Below are experts of layer 2 (counted from 0) of a mixture-of-experts language model. Rows are named router (the router's row for the expert), gate (a neuron's input weights, with its number), up (a neuron's input weights, with its number), down (a neuron's output weights, with its number) and show model dimensions 0-63. Each number is 50 + 10 x the weight over its row's rms, rounded and kept within 0 to 99.
After each expert's rows: "comes before" lists some tokens at least twice as common just after its tokens as in all text; "gets" lists some tokens that make up at least twice as much of what it gets as of all text. This comes from a sample of Wikipedia text that the model never trained on. Tokens count by the router's weight.

# expert 17
router:32 55 73 55 55 49 46 34 55 67 45 25 63 71 52 48 69 51 58 47 36 52 53 44 54 53 67 39 53 38 30 36 37 32 42 60 39 43 44 51 42 49 44 47 40 51 30 44 55 38 43 39 46 42 67 24 58 50 44 47 50 50 50 61
gate0:51 56 49 52 47 44 52 50 62 48 47 53 63 42 62 52 36 43 41 52 52 34 44 53 45 63 59 42 54 57 59 54 54 48 51 62 60 58 48 62 59 45 61 41 53 50 32 51 58 39 56 69 40 63 54 65 36 45 46 60 50 74 48 69
up0:44 40 36 42 49 72 40 46 31 66 53 64 51 54 61 44 66 39 40 53 56 55 65 52 49 45 52 76 43 47 41 55 48 47 53 56 36 47 58 59 52 60 50 50 36 64 26 53 46 63 69 53 30 35 55 34 32 70 58 34 44 32 84 57
down0:51 47 41 43 56 50 66 56 36 49 46 39 38 57 46 50 49 60 57 34 35 44 48 36 58 48 48 69 54 35 66 43 77 38 53 58 37 58 39 40 35 38 38 51 47 51 43 38 40 25 27 43 57 48 42 62 71 59 57 49 46 58 49 54
gate1:53 59 48 53 61 63 49 58 56 67 43 58 39 43 58 51 58 50 62 53 44 54 57 47 50 51 57 55 69 50 46 56 48 42 47 70 54 63 39 54 47 49 53 65 44 67 48 67 41 53 38 45 39 48 63 64 59 38 27 47 40 58 58 38
up1:52 51 44 42 41 47 66 53 52 55 59 60 50 44 37 52 50 52 42 61 46 57 44 57 59 50 57 25 44 65 47 57 51 52 67 56 44 46 33 60 58 50 57 42 47 35 46 41 70 44 58 53 54 39 52 61 26 67 57 20 64 41 55 43
down1:30 46 38 27 49 49 51 36 55 51 45 60 39 56 66 55 34 26 43 48 48 55 42 64 35 35 43 53 46 48 46 41 48 45 48 44 43 44 55 69 46 41 63 52 46 57 41 59 39 49 36 61 56 66 56 50 43 47 70 49 41 56 37 38
gate2:35 48 38 54 31 45 45 61 36 39 70 52 50 46 43 59 65 54 60 67 57 47 43 62 46 50 43 55 52 56 44 38 45 52 30 49 58 39 61 46 46 38 60 57 64 49 40 44 37 46 59 57 36 55 46 55 51 52 52 48 39 39 54 42
up2:28 46 75 50 45 51 47 36 45 38 55 50 32 70 55 56 52 67 55 67 34 49 42 55 66 61 66 51 54 37 46 42 39 56 46 52 47 41 57 43 48 54 59 42 61 63 58 43 33 53 56 53 56 55 45 45 56 60 50 48 49 46 43 39
down2:43 45 65 59 51 52 47 55 49 37 35 57 47 56 49 52 55 45 61 44 45 39 42 43 69 54 42 59 46 43 50 60 58 39 50 66 30 54 56 56 58 40 34 61 47 64 50 44 68 58 39 43 35 37 51 52 56 39 39 46 63 49 39 47
gate3:40 36 58 43 42 51 75 42 62 55 43 31 39 66 50 47 55 59 41 56 33 50 44 53 55 58 49 57 55 57 53 41 45 45 38 46 51 59 45 41 34 63 76 43 47 51 54 53 54 52 74 30 36 60 44 41 72 57 40 49 48 42 39 47
up3:65 45 51 53 58 54 57 61 52 55 46 50 63 45 57 54 69 65 39 63 65 66 50 42 38 39 50 49 66 57 41 38 55 49 49 52 62 49 70 39 65 41 46 39 53 54 54 48 48 55 50 57 31 60 51 59 45 78 53 50 57 58 41 49
down3:49 54 51 41 45 51 51 46 56 35 53 55 62 65 37 41 59 48 47 38 42 72 47 61 34 59 48 40 41 49 40 47 40 49 51 46 63 44 72 44 56 48 52 33 45 54 61 54 41 64 46 53 47 49 53 53 53 58 58 58 53 53 39 43
gate4:74 62 46 36 64 59 38 50 33 55 54 50 45 44 42 63 52 56 42 51 58 50 52 53 48 34 44 54 40 63 48 66 51 48 58 62 31 63 50 47 55 36 47 22 43 34 50 44 39 46 67 32 47 46 51 54 47 62 29 47 32 50 40 50
up4:44 42 67 57 50 51 57 52 53 36 50 42 48 46 34 58 49 64 59 41 39 66 62 52 48 51 51 62 47 53 29 30 40 36 62 54 52 57 48 55 56 36 56 57 47 47 53 47 71 66 56 38 49 52 63 42 50 49 62 54 51 64 48 47
down4:28 53 48 56 49 42 45 77 59 51 39 63 42 62 59 23 49 40 48 45 37 46 45 52 46 41 52 40 56 45 64 50 34 43 55 50 51 65 51 45 47 28 47 69 43 41 36 60 55 53 42 47 33 62 43 56 50 44 51 52 55 60 63 55
comes before: " |", ".", "–", ",", ";", "th"
gets: "19", "1", "2", "20", "3", "6"

# expert 26
router:50 60 54 53 49 68 42 46 54 52 57 26 59 62 57 50 59 41 41 63 29 57 59 63 46 60 55 48 58 54 52 50 35 51 52 54 47 48 50 42 43 49 44 63 43 39 35 39 54 46 61 62 62 42 57 54 45 44 47 42 41 42 44 53
gate0:46 40 70 64 52 57 44 48 27 52 52 65 64 55 73 53 49 34 56 41 44 68 51 52 67 48 56 42 61 73 61 49 58 58 37 39 44 53 62 60 65 64 51 57 44 56 68 43 45 57 62 55 43 57 41 44 54 52 68 51 55 59 52 75
up0:56 47 50 58 45 57 50 57 32 48 26 30 48 40 46 42 52 47 54 66 49 41 62 36 46 41 73 53 63 40 35 41 50 42 58 55 55 50 70 60 31 71 54 58 44 64 63 53 53 51 48 62 54 52 54 38 60 46 32 39 46 49 34 47
down0:34 65 32 63 45 42 31 27 50 36 45 40 55 54 60 27 57 73 62 53 54 42 43 38 57 50 48 48 51 50 53 45 53 46 33 53 35 36 45 53 54 37 53 24 44 39 63 62 42 67 60 54 38 35 46 47 50 70 42 58 53 48 67 54
gate1:45 36 59 47 47 47 60 56 35 47 60 51 69 60 53 61 55 49 50 41 52 31 51 49 50 37 59 38 53 41 60 48 67 58 62 65 58 34 34 73 48 43 40 67 50 48 39 37 47 46 66 62 49 65 59 42 52 56 42 46 35 56 54 53
up1:45 45 46 65 52 52 38 59 52 60 69 40 22 37 52 69 61 60 47 29 39 52 61 35 56 58 62 44 48 61 70 51 46 42 51 47 63 34 61 41 73 54 31 54 59 44 59 47 48 49 51 27 32 62 52 48 47 38 41 42 52 55 44 51
down1:67 61 40 49 48 40 37 47 46 57 45 55 27 59 58 65 41 56 47 56 25 56 39 50 65 54 52 45 57 50 67 52 49 47 44 54 58 49 64 57 58 54 33 34 48 45 39 73 63 56 59 48 69 41 35 47 61 41 52 51 54 47 42 57
gate2:44 47 55 51 52 46 65 62 34 64 60 50 40 43 71 54 48 38 54 58 49 62 22 37 60 50 39 54 42 49 48 46 35 64 72 68 63 49 54 44 37 36 47 61 49 33 49 44 42 43 45 36 53 33 51 53 37 45 55 46 35 52 74 65
up2:61 47 55 60 54 63 49 59 45 66 58 70 36 65 59 45 57 49 49 33 62 49 46 34 54 65 53 63 44 41 55 62 54 52 47 48 43 66 45 56 35 57 50 40 44 52 52 63 38 55 39 52 67 58 48 41 47 55 60 23 52 68 60 52
down2:59 42 40 55 54 45 58 54 35 56 48 50 32 33 54 42 32 52 52 36 37 58 57 52 48 44 36 31 41 40 35 49 50 38 40 66 48 44 50 38 60 41 45 51 61 55 48 46 22 38 45 60 63 41 36 42 19 65 27 52 45 45 65 56
gate3:49 60 25 59 47 49 47 62 42 61 41 48 49 47 44 49 55 56 61 61 51 48 48 44 52 45 56 48 46 43 49 62 47 47 70 47 42 38 32 60 40 36 63 53 51 54 47 54 46 65 56 34 44 34 34 55 72 53 53 51 43 62 44 47
up3:53 66 54 58 60 58 53 32 47 61 37 50 51 49 55 47 76 41 63 45 44 45 51 43 56 52 62 56 37 51 52 39 48 45 43 54 48 56 42 56 46 64 49 37 43 61 48 60 39 71 43 48 43 48 49 38 40 47 44 55 49 68 32 39
down3:65 43 48 48 57 30 65 59 51 62 53 60 45 43 52 54 61 58 34 61 41 37 38 46 65 56 60 38 62 62 60 48 61 49 53 55 49 51 60 46 40 38 48 48 27 63 69 45 57 50 47 44 55 51 52 38 36 49 54 48 57 51 51 48
gate4:60 57 49 48 48 42 65 51 48 55 46 44 53 47 64 44 56 49 37 49 46 51 48 46 40 49 52 38 56 63 39 47 40 43 42 54 37 38 62 33 40 56 34 62 63 49 37 46 39 46 62 47 37 52 55 42 56 41 49 31 38 42 49 45
up4:57 56 59 36 41 58 48 60 50 65 46 37 39 45 48 60 47 22 54 54 44 61 50 39 34 35 43 53 44 36 57 53 70 47 45 59 51 52 54 43 53 42 54 57 38 59 44 33 46 29 38 49 54 41 59 40 56 33 47 54 55 69 47 46
down4:49 47 47 38 42 52 46 71 64 63 53 59 39 51 48 33 64 40 66 39 41 53 28 49 41 51 41 58 56 56 71 59 54 48 43 72 34 49 42 41 35 37 51 49 39 53 65 64 42 63 37 41 44 51 45 56 53 49 32 50 61 55 49 56
comes before: " ", "C", " S", " C", " D", " List"
gets: "-", "==", " \"", " |", "===", "|"

# expert 15
router:44 50 53 52 54 51 36 42 49 42 33 41 51 73 45 56 37 47 58 56 55 60 41 62 43 47 59 45 56 60 44 55 52 41 54 77 22 57 38 34 49 55 69 41 46 49 50 54 51 45 38 57 54 65 58 39 55 48 52 39 60 61 33 42
gate0:34 36 44 49 46 62 54 38 34 54 42 57 60 61 56 52 42 38 58 24 42 40 32 43 65 46 56 75 66 54 38 50 36 52 51 66 62 40 54 52 63 57 66 47 66 38 81 56 55 60 48 56 58 36 64 53 38 39 34 59 55 38 53 55
up0:42 65 62 39 61 56 55 33 57 44 34 78 57 56 36 52 53 43 45 56 53 49 71 63 42 75 44 50 59 59 59 54 63 59 47 46 45 43 46 30 42 43 58 40 44 29 42 36 57 43 29 39 53 27 58 35 46 41 29 57 58 57 44 58
down0:40 55 47 55 38 53 49 57 54 53 69 37 40 53 48 44 39 39 32 40 41 50 37 59 54 53 45 47 60 45 65 37 43 53 31 52 57 43 39 55 40 53 30 60 67 42 48 37 43 37 46 56 55 42 52 46 52 43 62 58 56 65 37 55
gate1:26 48 43 29 59 45 56 57 39 38 52 33 50 48 39 48 42 49 55 36 45 46 61 45 48 43 29 29 48 51 47 62 37 58 65 57 65 41 71 48 36 48 59 38 38 34 49 46 34 59 66 55 54 61 53 42 44 36 60 30 62 39 56 53
up1:42 47 64 53 62 39 39 60 37 39 38 53 47 50 33 50 63 36 52 44 56 49 49 50 52 62 44 44 68 67 52 42 44 38 45 48 46 42 34 44 41 38 70 51 60 44 44 57 52 69 45 62 43 55 47 59 42 50 48 36 47 44 55 47
down1:44 55 50 66 47 69 47 46 28 43 47 44 38 60 74 44 45 46 51 43 64 39 53 59 66 38 34 56 62 49 52 66 59 43 63 55 44 42 44 44 67 58 37 55 50 37 58 50 44 51 50 31 47 51 57 45 36 59 46 58 39 58 67 39
gate2:54 41 51 64 49 63 53 36 51 54 40 47 44 46 40 44 30 56 37 40 37 27 40 60 54 59 52 51 53 64 46 58 43 47 47 63 46 50 50 52 45 35 47 26 40 58 59 41 53 47 46 44 45 40 42 41 38 58 64 46 48 44 42 45
up2:47 41 55 39 60 39 41 40 56 37 57 41 59 25 53 53 62 39 57 52 42 70 58 56 63 43 42 67 34 64 57 50 57 66 36 36 61 41 43 57 44 63 59 55 61 55 43 41 63 58 50 39 75 55 56 39 48 44 64 53 38 55 57 47
down2:39 40 42 58 55 47 41 47 47 35 70 52 41 71 47 38 61 68 51 56 46 57 69 51 63 45 55 42 37 53 59 35 61 50 48 38 54 43 33 75 29 35 35 57 57 40 67 50 60 60 46 44 62 41 44 57 49 51 42 66 43 47 63 43
gate3:23 61 52 46 40 57 65 49 54 47 45 58 57 44 55 50 57 50 51 54 47 50 51 55 56 37 57 56 60 35 39 54 58 59 43 43 49 60 29 50 39 49 53 65 51 47 66 51 43 61 58 53 50 47 50 47 41 50 42 49 46 30 54 62
up3:33 42 59 44 39 51 60 54 60 47 39 55 67 73 49 66 57 63 63 60 68 47 47 34 50 44 34 52 40 45 53 47 45 42 56 41 46 61 58 35 60 56 52 54 49 52 50 54 62 45 47 53 49 65 67 53 50 56 51 59 41 51 27 56
down3:38 40 45 39 57 52 49 51 66 45 40 41 55 40 49 37 54 58 57 66 66 43 40 45 52 52 47 43 55 54 52 55 33 46 70 35 35 46 40 44 42 47 61 48 50 45 60 61 53 52 55 51 53 51 47 56 30 53 55 55 43 70 74 46
gate4:51 49 57 36 46 57 38 51 75 60 54 56 40 52 52 57 53 38 59 35 29 67 61 38 47 53 47 47 56 54 37 50 51 51 54 51 57 42 42 46 39 18 35 55 29 61 44 57 56 44 63 33 56 50 50 52 51 46 59 57 46 49 46 45
up4:30 40 54 49 41 65 56 74 44 42 53 41 55 65 48 52 43 57 74 42 53 58 50 41 48 63 52 37 54 78 44 50 32 56 64 48 38 49 60 56 45 53 59 44 60 54 49 51 57 63 59 25 40 44 66 67 47 60 51 52 51 63 37 53
down4:47 57 52 49 36 49 63 57 31 47 57 49 57 69 38 45 49 65 47 55 51 49 41 53 52 56 37 43 47 43 38 62 56 58 56 33 50 58 50 44 60 73 42 51 64 51 39 45 62 51 53 44 54 47 48 52 50 58 64 64 58 55 58 45
comes before: ")", "–", ")\n", ",", "19", "),"
gets: "–", "20", "born", ".", "19", "18"

# expert 4
router:49 50 56 46 53 40 51 49 51 56 61 37 49 62 46 51 40 56 41 57 50 62 55 60 42 49 54 32 51 46 57 55 40 36 62 48 56 52 36 47 41 36 56 45 40 49 50 41 47 38 68 47 63 64 63 36 62 42 59 57 59 61 51 71
gate0:57 48 76 41 50 62 47 55 50 64 58 37 76 42 49 53 72 64 36 22 46 45 54 55 40 61 58 63 67 50 51 47 60 58 56 40 67 65 54 73 54 22 53 42 57 66 39 47 67 56 55 35 89 63 58 45 41 52 63 46 54 48 53 76
up0:51 46 38 64 58 55 33 40 59 53 36 60 40 66 46 58 56 63 45 36 46 60 59 63 45 43 49 61 77 47 45 53 51 61 69 44 73 42 46 49 52 54 50 59 49 54 39 42 50 38 36 56 49 58 55 51 55 54 40 58 51 53 54 46
down0:33 60 55 48 36 45 62 74 43 70 34 61 57 48 65 53 61 52 56 52 40 43 42 56 42 56 38 50 51 45 45 36 50 48 55 46 40 55 50 51 45 37 47 37 70 38 61 59 44 53 67 38 68 73 51 39 57 69 52 55 43 41 64 36
gate1:66 30 51 46 41 45 45 47 50 55 46 70 31 55 54 37 52 63 79 61 50 51 32 50 39 41 58 38 59 45 57 48 47 53 53 61 39 58 54 50 42 74 55 41 52 41 44 38 56 52 43 45 46 49 44 53 55 40 36 52 51 51 56 46
up1:34 36 52 29 73 37 54 64 56 42 54 34 57 40 51 42 52 41 45 43 52 39 33 29 43 49 48 51 48 38 55 59 65 41 48 52 55 55 56 42 45 36 44 32 45 55 48 48 67 54 41 58 61 31 58 50 40 60 65 32 52 60 56 39
down1:54 62 63 41 44 43 53 41 62 49 38 52 57 48 52 63 52 32 56 58 54 57 38 49 51 21 35 48 20 60 60 27 50 53 44 61 50 65 65 57 45 57 66 59 60 36 55 52 73 44 61 51 61 50 46 33 63 53 38 53 53 47 44 43
gate2:60 48 54 54 47 58 44 43 66 48 48 52 53 42 40 54 46 43 33 38 53 62 49 40 57 59 53 45 54 59 63 45 37 46 58 49 43 41 48 49 56 43 55 30 62 55 31 37 43 58 65 50 64 52 37 44 51 39 51 42 67 59 53 64
up2:53 31 56 44 49 52 56 56 34 43 60 62 46 41 48 48 43 63 49 38 51 44 56 58 47 34 45 55 61 68 35 52 52 51 49 41 52 58 36 32 39 37 52 31 32 59 45 39 33 57 42 58 45 45 59 42 52 35 53 54 56 62 44 29
down2:43 48 50 52 55 44 60 45 57 48 50 45 52 53 38 64 57 37 51 58 55 51 49 38 52 40 43 39 52 63 37 61 55 70 50 53 54 64 62 57 51 51 69 47 47 69 43 66 51 39 57 49 40 58 70 44 61 53 38 56 55 63 56 50
gate3:44 42 71 56 35 47 48 66 58 65 42 54 42 62 65 49 45 42 74 49 62 55 43 51 48 31 47 55 33 47 58 42 62 62 56 49 45 40 53 55 44 53 47 44 51 53 52 40 28 66 50 53 53 63 56 60 57 52 41 43 56 50 58 38
up3:42 12 53 43 42 56 51 65 40 62 67 58 54 61 55 34 51 57 33 57 41 54 30 43 61 57 52 60 51 56 55 47 42 49 51 49 67 67 50 44 62 59 52 50 39 47 53 58 33 49 48 41 43 48 44 43 50 25 42 50 43 74 50 51
down3:54 54 29 46 45 44 60 32 46 72 52 56 58 46 51 65 56 39 50 47 52 46 47 64 59 54 62 56 44 44 48 52 73 42 52 46 39 46 51 56 50 46 41 55 57 68 50 62 61 49 32 49 45 35 48 54 56 56 52 40 44 54 45 25
gate4:49 56 27 55 61 37 46 49 64 48 39 48 48 47 44 43 40 48 40 57 46 72 49 80 61 41 61 43 37 48 53 45 51 38 59 47 44 35 43 35 64 34 53 50 32 50 49 57 41 64 62 12 43 52 46 61 42 56 52 28 48 59 43 44
up4:42 51 56 59 54 39 49 52 72 55 49 47 24 51 46 44 38 36 48 64 49 43 67 63 47 57 38 62 56 47 44 55 35 40 50 48 34 53 37 47 59 38 58 58 50 58 66 42 62 44 61 27 65 55 56 54 37 52 58 52 32 48 48 67
down4:35 50 24 50 57 71 53 34 38 53 54 51 46 49 43 37 50 64 40 32 54 51 48 53 49 48 59 57 46 64 57 59 48 61 42 43 59 47 46 51 51 52 40 55 47 40 63 48 44 47 45 51 50 48 61 33 44 58 34 52 66 58 64 49
comes before: " and", " the", " which", " but", " he", " a"
gets: ",", ")", "),", ";", "\",", " –"

# expert 31
router:66 53 52 50 33 62 44 41 55 62 50 39 33 59 58 47 64 58 55 40 37 54 58 54 47 52 52 34 50 50 36 40 32 51 61 67 51 41 31 36 61 39 62 47 54 47 39 58 57 49 59 40 62 66 52 34 67 41 63 63 52 61 55 59
gate0:52 50 47 56 45 40 52 48 55 50 61 59 56 59 52 50 63 44 45 66 40 50 52 63 68 34 34 66 45 44 66 50 49 33 68 69 48 49 42 61 38 45 56 59 37 59 53 49 34 72 74 60 55 66 60 70 62 52 43 59 52 72 48 44
up0:48 48 53 42 55 57 44 52 41 44 57 52 64 59 36 43 52 44 47 56 48 56 54 47 58 47 59 48 65 56 61 47 57 55 59 64 64 61 53 44 61 41 52 70 58 56 58 51 53 53 49 38 68 36 63 43 46 30 44 59 39 61 48 38
down0:57 40 54 54 62 56 53 56 50 39 43 54 49 45 41 37 56 45 63 65 62 55 62 46 45 56 55 59 59 57 56 48 41 50 53 42 54 67 58 48 36 53 43 47 51 40 47 62 48 39 52 30 52 42 42 61 60 71 27 66 47 35 37 37
gate1:49 58 62 42 56 43 43 63 59 40 75 61 45 55 69 44 49 56 36 40 54 53 36 45 49 60 45 42 46 59 48 50 51 52 64 54 57 51 58 57 56 44 54 59 41 62 51 59 45 70 73 56 50 26 43 56 57 56 64 31 47 36 60 54
up1:45 61 47 52 50 51 58 45 45 41 63 49 48 35 44 52 51 48 45 53 32 59 56 65 44 53 60 51 45 57 50 53 47 65 31 46 54 37 58 54 37 30 58 50 43 48 51 34 67 48 58 42 46 51 55 38 48 42 41 40 37 37 55 54
down1:62 55 46 53 70 50 56 54 55 47 49 31 52 38 46 58 58 43 42 61 49 45 51 46 55 36 42 53 51 30 39 54 40 62 54 53 53 33 41 44 60 48 51 45 49 55 59 44 59 54 50 49 51 48 53 52 75 57 46 33 58 61 60 46
gate2:53 47 51 49 36 64 60 43 28 39 37 60 54 61 72 41 42 54 58 58 45 51 64 56 51 42 42 46 57 32 48 65 42 41 47 49 30 34 46 60 55 45 61 51 34 67 44 75 48 45 52 65 65 36 47 58 70 54 44 60 46 50 58 47
up2:64 57 37 43 60 40 48 69 60 39 47 56 68 56 55 48 59 43 60 37 30 65 44 52 47 47 40 54 55 41 53 44 54 49 33 34 52 59 42 59 62 50 50 56 44 40 37 60 65 50 54 35 62 44 40 49 39 61 40 52 54 30 34 52
down2:60 49 44 45 52 64 44 37 57 66 60 59 43 46 58 41 40 53 54 47 70 82 44 72 55 53 64 49 38 45 39 39 46 57 32 45 48 56 49 56 56 49 71 52 43 66 34 69 32 52 49 56 73 47 49 38 25 53 54 59 40 47 48 38
gate3:67 50 45 37 44 32 53 47 65 40 63 57 57 64 43 48 38 49 62 50 44 51 54 44 44 61 56 51 52 41 47 44 71 65 56 54 58 54 36 73 53 49 66 37 58 48 57 43 46 56 50 30 61 53 53 61 58 64 59 51 31 44 48 45
up3:48 44 33 59 55 62 56 49 48 45 41 64 36 63 36 56 39 55 46 51 52 27 50 49 43 67 43 55 37 44 43 26 59 39 52 61 44 47 32 37 53 33 58 33 62 66 60 44 43 28 44 54 41 40 52 44 49 47 46 53 49 68 61 45
down3:58 49 46 56 51 39 63 50 37 50 38 46 45 51 43 52 58 55 55 29 55 50 54 36 40 43 59 50 44 63 59 52 46 61 37 57 73 41 49 50 91 64 34 61 62 46 52 57 50 50 62 45 30 54 65 51 50 48 40 62 50 61 61 49
gate4:56 30 40 34 39 48 44 53 47 52 57 39 39 61 41 51 51 34 53 49 65 44 60 73 35 28 48 51 39 39 44 44 33 41 47 43 46 62 55 48 58 45 38 50 56 54 58 52 47 45 58 60 57 49 56 45 34 35 57 58 62 46 54 47
up4:49 51 51 40 64 56 43 43 61 56 58 58 58 54 67 67 65 56 47 43 46 27 39 55 55 58 45 39 53 42 66 45 45 29 53 72 43 56 56 47 65 62 64 67 45 69 56 40 42 49 58 53 53 48 44 57 44 72 54 45 45 64 63 54
down4:44 47 39 55 33 68 67 28 71 58 54 37 33 47 43 26 47 40 57 47 53 62 47 49 48 57 44 46 44 48 57 38 71 44 54 73 42 55 50 44 33 55 45 64 57 57 48 61 37 56 38 52 58 61 54 32 58 49 58 40 45 63 54 46
comes before: ",", " of", " and", ".", " in", ".\n\n"
gets: "s", "es", "ers", "ies", "ts", "ions"

# expert 6
router:46 56 52 53 50 59 62 26 54 64 57 30 44 52 52 49 49 61 63 50 51 59 52 54 48 65 55 34 85 56 55 48 30 39 61 58 53 52 43 48 52 34 57 37 22 70 24 62 61 44 45 57 62 51 59 33 52 21 54 34 50 55 47 67
gate0:31 56 59 63 48 54 51 52 64 46 58 73 62 54 55 44 27 42 41 67 42 56 55 48 56 60 47 39 57 44 46 62 37 50 48 66 38 29 45 47 44 57 44 56 35 51 35 37 55 48 52 55 45 35 54 47 69 38 51 66 46 55 61 32
up0:60 47 52 56 42 61 48 36 51 34 62 71 40 38 38 64 52 52 65 39 47 48 49 46 45 50 52 49 56 31 39 47 38 41 42 46 50 45 65 57 54 52 26 64 34 59 34 65 36 49 41 36 48 47 50 49 42 50 56 41 40 42 55 40
down0:22 40 49 46 75 56 61 37 49 67 50 45 68 62 36 51 45 51 58 42 48 51 59 63 60 49 51 53 41 45 56 58 50 66 51 64 39 39 52 44 40 50 54 52 32 41 46 45 39 62 41 48 32 61 42 59 62 31 58 61 49 52 38 53
gate1:47 56 53 55 45 61 69 34 68 61 36 40 53 48 60 21 46 58 41 55 59 31 30 41 40 43 55 46 74 42 57 42 33 50 45 63 49 48 44 61 35 58 59 59 40 33 45 63 47 49 51 54 56 45 55 46 71 51 57 65 55 62 52 42
up1:55 52 53 49 51 47 34 42 57 61 59 50 59 37 61 49 48 54 62 30 47 36 62 39 58 39 46 38 66 50 52 50 63 48 29 52 63 52 57 43 38 41 38 61 61 55 53 40 51 54 43 54 54 41 33 48 51 67 50 60 59 53 58 42
down1:41 53 16 53 59 53 61 46 55 52 58 55 60 56 41 46 58 62 47 67 52 43 43 53 48 49 61 60 51 41 49 35 59 37 27 46 38 40 41 60 62 53 44 45 44 54 53 57 55 77 57 57 57 52 25 41 50 49 55 46 62 36 45 61
gate2:48 55 38 54 49 45 59 40 58 54 30 65 54 61 68 41 49 57 37 40 31 59 32 58 50 40 58 37 30 63 55 36 35 59 48 52 43 58 33 46 49 44 63 41 38 54 47 46 44 40 53 52 54 73 52 62 48 57 42 49 57 50 58 55
up2:57 62 39 53 34 54 55 29 32 43 69 66 20 45 45 42 47 62 45 62 62 72 67 50 41 61 55 45 53 31 68 42 56 59 53 55 41 41 60 45 56 56 44 61 39 50 55 48 57 48 50 40 47 47 49 46 46 60 41 50 54 39 19 46
down2:43 35 44 63 54 54 55 46 62 57 50 41 46 38 39 54 35 71 56 34 20 39 46 55 49 52 40 43 32 30 55 49 55 55 37 44 43 54 60 41 27 49 35 40 49 58 71 44 64 52 70 52 62 59 50 40 52 43 60 50 63 36 45 51
gate3:43 52 55 57 35 47 59 52 69 43 48 43 59 58 66 38 54 41 30 60 63 49 54 48 73 34 56 57 45 42 50 49 42 24 48 52 55 64 52 44 47 72 49 58 46 44 47 59 46 37 34 63 49 44 51 37 53 55 54 37 42 49 40 52
up3:54 37 41 55 55 41 40 56 40 46 58 56 37 53 42 37 33 61 34 71 46 46 44 65 41 52 38 52 44 57 46 45 44 51 50 46 62 60 42 32 66 55 43 50 44 33 40 75 59 53 47 46 32 53 48 60 50 56 54 49 50 48 45 40
down3:44 60 44 69 47 52 73 21 63 59 60 40 48 44 33 55 34 45 57 46 68 53 63 40 53 53 51 50 57 43 49 50 62 63 58 47 60 69 48 46 59 79 30 64 60 46 32 44 50 50 43 46 47 56 43 63 58 31 56 68 41 60 53 57
gate4:45 20 39 41 48 40 38 49 47 60 46 49 38 55 39 54 44 54 35 57 38 48 42 42 54 53 61 54 64 51 52 27 27 47 56 44 79 47 40 56 55 50 58 62 59 54 55 35 63 31 66 54 49 55 63 49 44 43 59 52 65 55 34 47
up4:55 45 66 56 37 45 60 44 45 38 53 54 61 36 56 66 57 42 54 41 46 52 49 60 34 42 57 57 51 58 47 58 61 67 64 60 38 66 42 42 18 59 43 22 52 40 38 53 65 51 53 45 47 41 39 55 39 42 62 27 64 38 56 68
down4:55 43 62 60 25 50 66 63 48 40 48 47 43 52 58 44 41 56 43 47 50 44 47 47 41 46 53 65 52 40 43 46 53 56 43 33 25 45 34 47 38 49 29 43 58 67 66 39 47 29 36 57 47 40 40 22 28 53 52 37 57 58 37 54
comes before: " to", " in", " by", " of", " the", " on"
gets: "ed", "ing", "ated", "ation", "ion", "ive"